From a checkpoint of a small mixture-of-experts model trained on Wikipedia: 5125 steps.
Below are experts of layer 2 (counted from 0) of a mixture-of-experts language model. Rows are named router (the router's row for the expert), down (a neuron's output weights, with its number) and show model dimensions 56-111. Each number is 128 + 24 x the weight over its row's rms, rounded and kept within 0 to 255. Numbers have three digits each.
After each expert's rows: "comes before" lists some tokens at least twice as common just after its tokens as in all text. This comes from a sample of Wikipedia text that the model never trained on. Tokens count by the router's weight.

# expert 45
router:134103117107115131130139141136122166129127162191122099136090093102144118120144152128103136151151102145166160134143164165142101160135098168175083153125150113165126160122
down0:093084135156089143102134116069127133162111111163121139123120177157141156095132134148139103122131165125124102132095096113093162136149175116128131155107126146090152131119
down1:134123127154123132150127142136141104129119154112137182107145098108106112118141142114121126114087151092130106159125077148136125112136128149121107128120116156134192169143
down2:129136107132149084101125114096172083140090087066133132122143177119138155140138107139165156180113111100102137124114155119109115140109125132149130134110121117093135138122
down3:126092120056120136142118103140112170156159164116127116129170114126092091140110154132099070095142141135113091141130107110110118091125150086136102104128123168154146154106
down4:141128160162124129130139131105184104105124134161127138095131085128114137092121096135150109141114098113104106111119109114152175137114088139169083153083167114130100115142
down5:107175139146121131138128147079144139142114143142163108082150114151149140149131106167137145122130128106070108119061147136164148144099082099119108126129122113107135117151
down6:108074151139105105094153144176145128149134146157101113146100091110117188151146106130114125115116134111123156119161144134127135159099096126148112155068109114086126091136
down7:137149142135121103130120127075164135117101164127170122122176158154106134063091091090125131136171153156123147128109131139141124131131109120111163121138141145115102153125
down8:114131106146079115134108134155123122131104125119102122124098148122109104103138103120134162107150124108101118120086137125141114127115131178110110097130143138108086153131
down9:096112120150117110170114108136109099117140114133120156091132098102161128114139099103120157140126126142099158088093169150067132114109100132107154144150164104121126155130
down10:119144105140160151175184167129121095141147097128087117090164141112140132146171158089118123107156107111096108138148116103084123126128086119102110068135135145124134168173
down11:111115165147106101163092126115155083116111168133105139085141068121135136122109094142163147081123157124101130142113146105117116145088143169113113135150121147130143152129
comes before: " the", " |", "7", "6", "3", "9"

# expert 68
router:128122116098096151122163148142113168140124149149122105126133094107136116124140159102067114136151107142155148137134164156099098142106095180165102135139149132134122152143
down0:147137128137127152176128146172131132134120102141164128133126143150075165101055108106143108158150120086099138145119077121114146099132125125102141141155155100115100142146
down1:156171150143115128074141120084132126143142153135161140130096125123096140125130115103159104096111154102154129100127138112099137110103174142098161111089128116128134098122
down2:121160165073129101108118170106099133124131132107158131159127158173099155087088140090105131110150130178097162096154135141140086156118103119123128133118135122095124143148
down3:117109151121140100058125113168169147100117155113139155125137106148137139109121128089078118163126166163133125117121126122079113114141155144144092114157122119118130146139
down4:141138136109129098136151129188125118108104116126151111125119106109136115146137141164137115203126128128100139129126130172135160127132132149143154145154094077081164132160
down5:165150151107136098132126096141174074178098113116091184130166129110098178137159155121120123139116096127093131162095143110157145098134121131137108096120151112178139147132
down6:153100133119134139163132173138110116136088135108151134138132110133119119095126170090142163129117143154109110099115101151076090133155155104125166135129136136112136125168
down7:181122154114121124123149160149141124173091120130112186153123075127091136128135115086108116110127096103144107154125147121127106129109100090138124131154153112160121107123
down8:108135086149102133123121126132141131070131133110111135131103135173111104115117132112095128126144116109145146137094151128125201056124098125127136124139113143132148158122
down9:133086113102093146182110130131119132113143093123131104146093109099139143104079154147137101141162114107143117102120148103128135119128133121134104103110162153115140130146
down10:136105136144161107137125112094116142105139122089128124121098158153123124129120128145163113165151134122129115105117111066124138138181130120139132144141153103089129100142
down11:121156105126084131125150132120165103145090138107157132097117150142146136114155139125121146107112106109149153147068126167102118099093159115158092101068137144156140134087
comes before: "-", "|", "\n", "==", "The", "==="

# expert 36
router:118123121084105131102148126127111168127113147129143114109104112095129132110129137109060134137141081151144168126129142157116090155133087147140089165121148130130128135144
down0:112104090106148103122126105156092130091148130176140097174119137123100153145123164133195148135097137109139140128196133167121130103127117114143103107109158088141101165106
down1:144154128119187136142140100074101113142131145087148126112145147153102182145133136135121105124115111143143139143125104157085137114162113058113154130124147116132100088129
down2:149119119122151138128121146109113095144114156152107120181151114185120166120127084126134185122128174077111119097155114059148134130110170135134126126129156115121120172118
down3:106135105114080135119114109106095122139115106067125149093128144146163140096090104106134130120115155177107148121128094123112139148110103151102132139122127145117099114120
down4:132150129112139119140112107145160090166085122125144073125154119177136179124113104157127171069153098162163139129109132117125113091124146150139151145148126121113148127144
down5:080140115085091102148138152160138111115124134114138104090093118130161112092123110086103151111100175108106112110118112134124107142157135123099163126136081132126168129128
down6:137117115197121143132127128137138157113139150125128147135126104118148132114164171116075092171116107131106123114125081167151134124112135116139127138176155090167129163122
down7:111141124076132164109153135109081196133183169143120110091110155108125119124138151131130097136145127109112091194104138106104100115114164119151092110119129176105118069109
down8:127093143082128159110125132131088157128142127108158118151108149090180123103147143137115150114125089122115129111139125127129086104127136157132126161137131123124143133167
down9:136131094110099109141124125142139110144152121132097120108128108108084124130109149140118177104091122136115133113140093123110090146149131069073109096121106175080122120154
down10:150138100112112085135136130080121126144139095144158135124125157111143164119094100170162132118135150118160154158107098146104150117140121156118112121157124119119123204137
down11:143084161137118153114131106145176171139143096123128117158128180128063159131150133135127157143129123133118139099137118136123200100135153105112155113147108031094115141088
comes before: "\n", " The", " He", " In", " It", " This"

# expert 7
router:115093107082083146121174127163110147149100157167131117125110066098132142148120159110103131137166096133149168136134144145116092114139106163163096130145153119155126153111
down0:074100148124126115147133146117142154114142111114113138134171131130126114116136156169132046174137115138142051146134174163115149123123147089094126137128103166141123136153
down1:129133163105188120120158103078136167143181070131126111153167150097152113127121154156142122149100150115162059085140152139084144138147113134127124132136130129130130092123
down2:129143136132103164115138160143160134137137164113129149094128132105110108166160136119160098161123147112161143122155124077112121154125183126130139142132138138149123115162
down3:130129124125141129144179119124162137115111128106138145143078148154091131118155113125138131140128086191147102095107134142145106160107177126133110132124129138107125172116
down4:100139098133111133139200129147126141143131125158125116109125130142172110145146140169147152149137104136152129119100139140086140124098154118159127081152123152113149105103
down5:144146084123110130142167102122190143126158191110103186125134098153148132083151162146117123088124111124138094118080141120115101144124155114124110125142128125117155145096
down6:114165112120141143119093114118118108124115097136139101113145132098146139093118150110073127087086099150128114145190110163142153115072133110091179111144125114150141123155
down7:142151100110145201106159062113114156169083152115149100134120153146120156157095112166117169123133116113124119109124070137130156104149169143092126095131135158105136139136
down8:052118142188106134134100152167121135174130115167116107145175129120151157149171098152099114077103150072133118119108147112103107144126109128145124164101117110132163073092
down9:121114125137142090147159175140150094161143164111153115115139117163086142144113096139173115094179149126145114122119172127142082143090124165174121125126097171100122120116
down10:111112130108114120148136129083163156138146137126093111131142127119121177127084108124134105113171121177112194104120129128120125159141145103166121156127112148110132088131
down11:156140142141130120108127131168105152117124133096153120157108134155131099163159162154129120115083131126152148110091127129125122143122155139127111137167150124106120097102
comes before: " |", " of", ",", "eded", ".", "es"

# expert 25
router:127106114101097143104159122131125163145114162159127105120090098097150128126129164106091111153153099135156154140137147153117092155131099166157097156141156100156136161136
down0:097137189118066148139146126100116154160081127090096145124131074089164147136173149135112137105147155146128161124152104137077084131126098098093146144116078128105147151148
down1:128148103149128163130102097100076142171127086141131084129163120090133118091155123130084135102115118137120140161123134144154103142151146110156131105119131118122120149150
down2:150141101147125148105106112127116082138114170147131095116093119145095117137146085149078066087120108142110151111132113112126115131118101095154126130115146127135143164167
down3:107076136117148157132178162155168138134122104143117120146103126137159165139115096167152169150101125107140132104141140184113098216089127155114149092151136164089146125149
down4:100133120123103144123114112145128163144118091133127151124142159100098131127121161114135117148118160130135183112110120135115184147125163141127090129084129118125163090119
down5:085158094154127167147123083125100129131149142172162106131102164123102154159109142127118086162132096121119148145120141104160149115117130138166112094099125088160137166131
down6:149151098125135126125169150107142133134181125152126171158160173117087167080137101084166138110134152160112125110149098146110148113099161114079101127124091142115155062101
down7:133086127118159150125106171111119162138097111105142127145112163124101182093165082135110106145150122103089128118135132132108126101089125085136159108145136100111172084125
down8:128146158145133112103184090140130158081112135134124120164149086136155096132073159099105143119117157157123079155142145178129129128106136148123145134134129144159159047112
down9:135144146144129163111148120148168119115142117127151103147100168099082133158178127135117124136155121097116100127159112147105117133119136103098094064116149133136116121134
down10:138094078145135125124123164146128126138138126168102163111117170115139120143130118093126158108083154147124144139142155155154142101146160132131141122165137135101122101120
down11:112095146152129142159137113150109144079163143136116077124134108131114102120103100108157200118133145120127125118136144115137129062163119147195108123128095090142089165104
comes before: "-", "\n", " ", "pl", "fer", "view"

# expert 88
router:127102105115072161099177123117148169135133143153133107121098114112136130131104162141110134125130081153159154147157152140123108165110086162135081137141150120152105162126
down0:120113142112127120128103139118141086136119187156141100128168140154102112142164079104148119176064132180092172124128124148122118156099125124078073138105156128129086135071
down1:119130126157108138113121151134058142146124149115102094129159119093145153148147112146124134128129126078133140115137189113107126110087131112141146080124125155108149138115
down2:147116144098124107144121124133119159129140150127081167144122159148134105097114133150092145111154127128113112133128134132096106079096126130136152103168094160141125103136
down3:121094158116164096107136101139127156131105115110114134177143119141118177122104096080136141121158154095132100093110089090119140093133126146191135116084145118154105169107
down4:126112135118142157126133135140116146131158095135118113147180121153103148149141101120110157116084106102196144133137118133117098158095115106077142116110142110117128124156
down5:123128148118143114189178134152158137132113131166089135163153106112132118135076113133110128091126175133094165125129108116130143134117183144111128141140103129126114096122
down6:142094086145124147181154100045102117133106137107126115130109130142103113125162086141132118098130123128101109127119143088158106142132125128106131141133165137096135145126
down7:138100116109100129141104122138115090150129125092082118164146190162179124156173098121105141137134144115138106115135171171126118112100119111100122114073119118132136173154
down8:154083107171131141118137135085163100146123100109129116116115165128109093060095150138133097115128108119100093131134140109182155117167131107132084129181136137173106167139
down9:149138105092113102085150112153105102147149118143135154117110153138149126112131120106127125122148122126139123122112109165154147133158192110151134149109147142107088080150
down10:143111120128114122109125151140104149161113114117112088134146094093114147129182079131079104134147107145151137121169177130137119109143103109127152097100166149113145166084
down11:098126154081125108116130133189156122149139135128143175151115094112122192153121113126129115139100122110133130106141112135134088128120107146103143159097081101100131126144
comes before: " |", "0", "8", "6", "7", "5"

# expert 14
router:123124103080107141112178135122126187127124151156105119136091094112108125115147163109094098145120120156177185128162137148121083136126119160133097176132162109138136160148
down0:175139128131157116112149120099117145136156142135130135114115113150127106061123145174149078149122116131137153122124165153144147146127154153081064122150130129076118144147
down1:117137134151173156154123111123137151142120090100125104123122156122091136158143118159185110190082141091149136130126169119110147111161127159150112088159128126146119130132
down2:151127150157140100112124125143128119084102142049146173151146172142100130163156132124141121131082161122109116152131094137084154103105146140105114094141146134108142114173
down3:087132127143128109119151044155153119095143118128056129149117131097127121113091153118140136155104111137153097147113139109165115097087118155128124147133143100133088153085
down4:084111145154124135129111140123137156110101113150115104088118148142119110142137134087120124123122130118123101130089148063116123147161135096151172130125140110212111136125
down5:155133131121127129129131127134123129161121143117144091129129117147189141101157096103105106174147123166115121131124103093127110124164152130174172112148115118172123149155
down6:116117099126156143129150114130131099148135092091161155154175121106151159125109115135124153166144127134127132145130096156160135108107140171139135138165098072126154113134
down7:131091112155142135162190137110148142154113141145110125130133131076102151134122128173113105114130107110151113145189096140119095112133112163127105137141125134143155118141
down8:141092117087110170132151131081081138151141131150114140117169105133138128110122175142127107105105086119147170125159161094093153107149131176133106141149141136151123120120
down9:103138110115155140170094125150131124116127090123108123076123095111147128138099154142150096116161120134148132152054141140096114170132115089108141114138132166104132144135
down10:109077196157128138113153138124126097165095125064115095119106139116086139163148133138158100135119097177153109133138149110130113073131147150138106150152167096091115122140
down11:128137142142112137085081123111142138125178120160064133097157157100112121117110113107145123126145158105127135120115083135100117113093156088146131120138132094155139127115
comes before: ",", " of", ".", "s", " in", "er"

# expert 101
router:125073098136094170088158121155140170150104150143146105124093112107135128118147156126083134137163081138141163169135125142139105130122105161154094127142172125152132147146
down0:161083140101172118088113117111135184109103093115118105102088106148143120162155126113128096128154112124121114126137129142130144104119131144134161152156115156114156163146
down1:136133144098129114122131160095117132118128076147139119111135093123125120153136142123129110179090161134124146117164130154133117108132177170158118111157081111144134126104
down2:081152126101113094149066059122136074141135123087122163119126133132147177145158124141110163132095145125143110121138145110123109092166150077120133143133122150150141136123
down3:171092146098123107158140107129129121099133097122109165166130127175114159089132148192091119132152110108136101124131131134140130103126181131167073132185125174120141151137
down4:123144137149137129126186124104149131089124122166121107107097096115144160147140166116129119161120151143141069148102124150138133159120142151110124176108145106125105136162
down5:135139124144130146132118161137105137101181115080165103118149164123126089104118127122101136118150102147129158132123150173142115098178127113159163132177094112116113173103
down6:141108155108125159072121139108149123136108077142155117109094131132138108135177119135133087172120127143109151137074158129101098134095130124121135145064128156109130146151
down7:079155144116126115192139113045168088138119108102109112130159181141113096128124138134188131116136100120129129133145137126107167148155170108110128129110135159137112127079
down8:107156122141089175117109110151144146197161147159123127081155136117104174139111112129144088123153091131119160142079153107076140092129078148138147113143105125128126149152
down9:141136129126113168083097164163131128118143101118125129145110115152123157171138146149141157109103119095153123142123110122098116125122130088159149096114159132154122147158
down10:121115182144131105150132101146112095109116130111165129140144136123111121145128146090148180135154132129123047112142075166155137095130120123114116128138100128111131140167
down11:129129071117131131110116171134119193155112110166096105152154143155145123119113112130158130110104130133082208134135113158116109182171168147120142097130134151096082094133
comes before: " |", "%", "0", "1", "9", "4"

# expert 4
router:139109140093103151091169129130134176158109156158106121141086098115110105117146173100076128138139107110148154151126136139105086153133097162148094162148157130143143160147
down0:126092102116119130148132114124154075144127105113118101088152101131127116165111130116113127133123140122121089123141147114125124083110139105147102093106146121149175181102
down1:155100117147131112143111138122114133149105112124114110108117109148171120189155172146167118183144109097174136125083156156101167122156143193132143129153156160114143119103
down2:145159118127134133131122145152143111149133083121097144091145171093113140144104136111113148131135143149122107133144107151132167127133105075069116151111151172117123143142
down3:129143143115139089113170131079132131148126178136114097116152086129102121154109140143141109128145141195114129158128142137127144155121141131106088140115118172122121135142
down4:141148119103126147108062072117143174128117099138119086093099112107167111094179117143159103130086150108105112116101119113150126115085145109128109147120128137109111121181
down5:166101092128117139147154142110125129124102124127141123098118149166146141163079123119129146148115142125133157131130104131131155151042133152136139108103140131104110104122
down6:108129130112113171157142156116100140120117129119145101155145106080056142109109096105150151100107160126126102112151117107113115144144124075123133174098136138112140096110
down7:067081119142125144094150104115120152120148165153129157125153168137114155102101130103123106120155145115101123120109127088129138147127113151129144111111138106119142092135
down8:129100124122129124122128167185111140123126151146135132098147057129140157146085124140124135177114116136124136146126100143105122134146117140160182128171150108100125124163
down9:143147122142112146105109171124127115094142141151164119157126156132136139145078105136095121127138150153152153137127142127092132141087112090154199108122108122112097135090
down10:120156151138158125164137093122171114138143154162130073117135153108130129123195154138134144094139139127165134120141115132148134136133123107167098159097088171125112140134
down11:108139118100123150159145121161135134145166113133128124110157133094190123193123118170109120154122122106126145135136108128111134128124145125086143148124179113134145129151
comes before: "0", "9", "4", "6", "8", "5"

# expert 85
router:132113117109098130100182125125126152147133167135136115134106093095134123135134192138103082133138086153171156126141145169124073170109097157153094140148145108151100156138
down0:143151122135173114156152138096141124106082141077128135153153153121133138149112099126161101157131116121115110109105114121148107087115199122120117120135110144117155117130
down1:111143128105115103170114132116128149155105157128082163100149143085138105164115132130125114089122143155145065133106144115135133129090156129160125141140142147158125109100
down2:141136143164137104125135113100206097100127126180113148120136109123117117194127171116181112080129101156100093124122162099155139125130143146109147125126135124135126138092
down3:134148181151146154155107153103124112138091131057137116133119147174132132121165085130163110164157084140088154138125106127122078089120160148118143114139092116093136090152
down4:158154129144173107114132146126143131136167133144134124115133188097127127106102104124108100117135085107098136132083089134110100140138148146125123145109142099144104142141
down5:144129076115155138117144105131080147093141133132115101130158159122131129149080139147128122160136122115077133096156077116168159118110140132113108166132140113150130111139
down6:148122156179172143168098148074119100135125119124118124117130156149138162139152107132149131137144128139112133101123144143125118121142113121118124096116107071123116151094
down7:120125112098161078149110102175122134129108117147155143134116142098139129122108132143123133104113147157119156090149139154109122172118177163172152147152105104092141124170
down8:113140094082114138113099168122119103121109129103143110139096130112116145123153100128170138158089142111130140188136126174131137119139188139152106127128097140135169132175
down9:118119113164114173120096160129100088120131098120150148139109150164132154094160082152138150173112097101100195109124076106120097122128145126126144145140116106129142152143
down10:143148132122098158154144117139114094139089149150122138139100112123114144109142110155115107168094088140109145121147146107148115152185117126133119100109137169097066094169
down11:125102153111110108117105104094139098178174161142125118136133103110128163098122123164130133150153119140065131124133120137116078130099135161123115106112103144079168118135
comes before: "\n", " ", " 1", " 4", " 3", " 5"

# expert 87
router:137135114122107161116157119144114154145119175194115130133091126113150116121136182122095111157145124131157170116172161139123108167103120162180100171125159132157122169148
down0:137125154150112118102123129122162106135090128151118152127129124095107171099176094141097125103126135133155147156119133160101101111156134134211148145100130149150144135132
down1:149100126111120155101118125111117140128167146141083166110138083132152165137133093127147086127140130114141141131155192127136102134156138159164087113136135143129141133119
down2:105113103107148156098098143143108121143111113114163080133157148111156126156129127160119130150097140105120093122086113137125115164104131113089157125119095126144080128122
down3:117091123109158157108104142142127141133154106118173122117185148144116138125129168087135118087085127115118171149114116112113160116166123156118191128124147146141154087102
down4:137114131121140112154102113164118106114111170174109118151143124118143207149167105108121115143132113134150147129103123127144114101139124102141111133136135171161124128100
down5:140126100135135104113136118161132107143122155103114103108101152125103131098128116130121096160083127132171145134080115127165133177080130115165144096143141129091142109112
down6:146153101136107137124103135095122152141156093114132145111112148131160106115155139141144085129118085147157147112100131141065146159145081155140119114096095115141133119143
down7:120135119098138149140116143127089111119101131186140094135151095139166133143136128193144125129149115147091158134183115112163168129135165141091074148070139129137149112116
down8:138101105112147136127114109139117095136142151119143142160099133172109092121127083141151096150115143114150133113154119099150131122125120112135177112090128121110119138109
down9:129123115101107092119103131137123156115118184171161161097124129156124158125080111123103137141117149090116092107088091135098106134089140127140132164153136138124086161116
down10:116134135093138151111134153147141132160175151180112134144121126108133110137166150146126124151126065144127146153097158134127129139080103156164148080128140096142149126102
down11:153080121156103205089098107145142174126121127115134120101144120137151099141133096104122152111139101120109132129135119137107159152094084101142103142134094141154120136157
comes before: "s", ",", ".", " and", "'s", "a"

# expert 125
router:117129116123087151117174130127145174128126143164115107125118096070127133141121172099091133149162127162151145140122166152090074143134075160146113152156166114138131172141
down0:087157133134172150148164121116205128115112114163124152129159116140167132168159091127151168132145130116134116147149143115106111084115122133094133113092133067104149136145
down1:086124115189139120164149172154131098140104109149076118094123081135089145150138088130190162118126126101133160141145144100125140124137141119135133163114129143099152166115
down2:138180126103123167144183143122131147096121122150147069161169121104124120130103129128149127125111117166151153119151100106113114169122084150128150148135183138118127119143
down3:123142124126163101156091168182152130121108100113145147091135114120132129106161101103135132091144147108097139158120149151139142131126154113126108128069147140129114131181
down4:095169104118121115100123120147131144105148053099175128157151140116151176096165123090155132121117126117131092117094113093142104144103146109128143118091120165095099090109
down5:102167115124123113138166126143160084119081092113108137119168120117112125149139154098155130120144126131137115147139129128129126140125122103142161128090122088202121117116
down6:150103102144135118088136104131144103151100135081119083142115136125130105137131104173119128098101141085111152137119110125123150102110144158124117120129133108137122172105
down7:138126124118123090131122078149101116161124127111118146137144100128108138158129135141119100145128082150161112172148129133137100143168112147154109135098144135121136128148
down8:168110147144165157127161100117130135127146132147194111148095123128151125117131147129117122144065168116126140104122130130150152106141140123149148130139112142052143078145
down9:131128154098137112117142160145142165155121129175118091135128115107137111121124114134126089145114105144141118135139123090077127155134154118129205098123108125102123130100
down10:098142142123116101155163171145155095116086110133106112143177102129148143122121134121157135141130096137120111123145160140116115111104103121135116137094134115158126146102
down11:157115148121126119099094098099107167144134130129124129094123102106131166200124118158186110174134108108141140113146181148106162117149178124158146126094101124155158104142
comes before: " the", " a", " well", " an", " other", " was"

# expert 78
router:142107127114098149106154130129140166143111141159129112114091093101137129129139175104101120150156110132143150124141160150114085126127102173156106152135151106153144178144
down0:129099108114130107107112148109117174165147158089122149096089140126125083096156176129175121108174070134134162107070139130147162124137133151143099102122155107127143146158
down1:127134160128124119172085166111087125110136188121082162171115124125125110113123107118126155152175141163166147128108099161140126140134112107101117115145118096125107133099
down2:130142080114120168105144129102096127129163143118110129130098142140121117167133129119124129116177097156119157072138120130142169135131196170133098073143146097131108174157
down3:160111092104114137158110111123150115149109114114124144110151147134150161124133122144104123120155123118160123148118115109101130096077123122137113128177105114135108136121
down4:063154113095137074139088135168136143136139114119099148113114130109102162133129118134152100104087096112138108098115131104142128113105109118122092143143114121169091104118
down5:149136126122137124128142137111106132146121106073144137147147176165105121157117130142127155098115109128172149110104086168095132152144090124132146089163103098126106110116
down6:129117132102142133134095103143136120121117127109118137110117126119127123094098142174137148114134112127129161128153109127112137123137098143116152101116098159111137117135
down7:110144140063142145107134135114131134139133090127157104089093161146151120134141123141110129139121179103145140101093169116108131133135128129132129087172153120123116157147
down8:135136089129124135113170081085131087132152115109134153097147139118118097159102169160172139136126156107099171090166143134116146147169182147111096107168131155109140109180
down9:173118100137152153097079143128143130139130102092116153108125130135100106190114144126126102166107131159123095111124137108092161083141123146156110085129144156084072138149
down10:079162109076119151126121154124111134142106093144135110128149172092110153144114139104178083138130114108120110134130106099090119177129158107094162086135153107131095159160
down11:135116176156150156143147136136136112152117113150097118110105096118119120131142155130084126162121146155156092128127135157124136173133122117138118090117099124118120118090
comes before: " |", "}", "7", "2", "6", "3"

# expert 113
router:115108120106100126104159142106111188127129146141118103109094101106141115141144165122072121150155113142142173112149127126124103152121097153150100165134155121132129144137
down0:110150126134102113180142115148144094146153122103104099137136159134155097111121136141151107158107114145160142140086032161150077118107126147138139156093124125134110139133
down1:127138133121108116115185170102121125143147146140103105124147133137187139152157126168143105123138163110159122132142088109129123140119140120163129106143155133091141079114
down2:150104157122114151105120131140144143071120141148127106125149150122130140135158154115122211109110153147110156125126136135118124142112164122125139105131153161138170101156
down3:095104129109138138155144086136151119147139121144155127159084148126097103122149099100116091183107149113098124127128107102136128126102144116119131086126138088132108178160
down4:119165099109114100135134088139160128122093098159128116114168134123120111146124087126150108111106145146101075125118142087150091104125139065150136137130171112130135111138
down5:144139130133134131125108120154147137160128149146130125148136090094193138145132123114101122114161099153110130121153094119117122110124100136164140107134128122136108129128
down6:123101103152106152102168084086134143169091107122152132105139110140172131168144157119152154162115080130124137167112150135124131125216102148148138114146134127115139086090
down7:111119173110124076142140157157153115102165112122150104118133097085141166159118112146175121170094117148110107145127168150114126138133140088130120127104127117136164117140
down8:102187148119118109137105141130105115113114106085150085160160150121116120086086069089128149140125145112119112113115154140128128138123115109108139181176146153128159097106
down9:132143144087128143099103131130148201093134142165128109136130149137127139099163147129161183127146105197068159126112132162143157134072145146145152131124138158165140094128
down10:148166114127159126152142093145126150139115148134108110104150141155094185086149113133137070140110108117132077104109118136113185152128128125136066126142179160105094105106
down11:125165111151169120169104126096118153123155145087149167124164176149119122157126125089136184126145150116130118128150143110125144109094147180126141086139129112106146128152
comes before: " |", "5", ",", "1", "4", "th"

# expert 6
router:121097118109088144103155133123130161144108159154129109119085097102148137138119164104097118151163100139162158150134153160112099136137088161163105159125159108147146159135
down0:088147123143106120118156120110115126146121108143096110092114130103133117133105132149120143141149145127141138147137122120129102117089062167119125200130104117133113143113
down1:166104112133155117196174118111139107116114107149133153132150159154139128157098107087111156123183159109154096134156120111109109121123123153121123127198110106151148128123
down2:134151118150131128156080115108118188125097130142155100131147083126135131123129100134104149121103142164134098116130176082116115099101130137151154073100123172148112108138
down3:097126106144092144092131138126095187157153140142129202079133129144152147095125123103130111107176162149142133111039135121155117154107156125128135174123101156181116134118
down4:154120139140100129112134134139118129132141115135125142149146089094145139096129035108117119129112187104143095144142140144171130142171169135131113117160124140102141061134
down5:103161085156142139111096110095154103113112122110131118092109121127121095136148152136136108110140059120128186114088121129113118167097112166133094143161115160161158146086
down6:100153115119145129161105132114129127123136109157112121170144107126142092101152115115159096131099113157110111120149109137158155120151153098150130127086128150175113070134
down7:089123149118119113107154124095113132137116128148153172127085125111156156125118147063130147120111134153160140094105118140113122152136150078143149134137116137121111116088
down8:116138155107131107113126152144105096142159130109124138156097088133161118131149099119109085116126098144151119105096153126143112139108098111135094119117152174174175111119
down9:143076142150148157127109083105154127126148131136158130112110166134178090141155177182113147115160121126145140124126104112111093135100131133125134094164100125120123130117
down10:120116146154092137202104125125137058126101136146119113110188097097127129165136160119154134175111122111129162122154148132135152140103146153114095184137164145125131140101
down11:139117110132119149130184076151122105139087148130157109137159091107080145118109106102091115137110149127133177130139109124130167151123162106101158113133124160165096102084
comes before: "|", "-", " the", "\n", "=", "==="

# expert 108
router:127115104093099133118151131134131205139131145140137115129100109101129140126128176118068120134142118135184149129151140142111110130123086158168090173128137125132128160132
down0:102142133131153132122124171112121168159153142104123134111157140135152168111144122103104113123124136112151125125132080130152153146128126081153143119130176114111144142133
down1:120111120097176129077153120115107163145085097153087098136105147068124134110128118102075111126127134171128112150145152195131135151132159154135124155129112140102140135167
down2:133100101125123121119096117137136130107123115108131141199095137158118139163121115153131147144167114131111143105173138136104133132106153188118127160165151157112094156083
down3:130145091114105106096142160121096123134157137122144166099156124121115173109115115111135134079091128141159139129145173158159130114124143133163165125100093109059124111109
down4:151129086130116115139119169140119126112125111140126139122136115103121126113135160114138090120122159168096110123091185130160113124108088142138122137106136173154161140143
down5:141142136126136133163105179111101125126150089092119121116103137128077099122133166083131133132155148147094103130140161140148124136126116103109147114095122173139179127166
down6:133149164168114132160160112112168129133150116104132133169174113132139104177165156139142107080160126118095080146127132130131137123128113115119080136142162126171154103128
down7:138116129100141144109154120121128133148073165162118127121165116106189125143119077147120141141079105113164156150098100146114104141130162131137119113202132081108107111084
down8:139101145125149142095134076156152147168110133105162122126151120153149125115128092153104148161111105107145135138160103143061114127128166099130101105153146119106117136105
down9:105133139142170158124164124158140124149118122113161127139179151168148119113126093179130147133081115065149106157144073138128139144149154113118119086141118103105123100109
down10:155086117102102123066091105164134125134120104116149106168125131134119151118150129139144092145151104149080160131125178137103108134080136179141119113111130146132082148116
down11:140142130123105122099157152132169132103128143201094120108134097115152113107132148105125141145082125148127136150118176152155111126116112137169126143122152132142117134112
comes before: "\n", "The", "==", "-", "|", "==="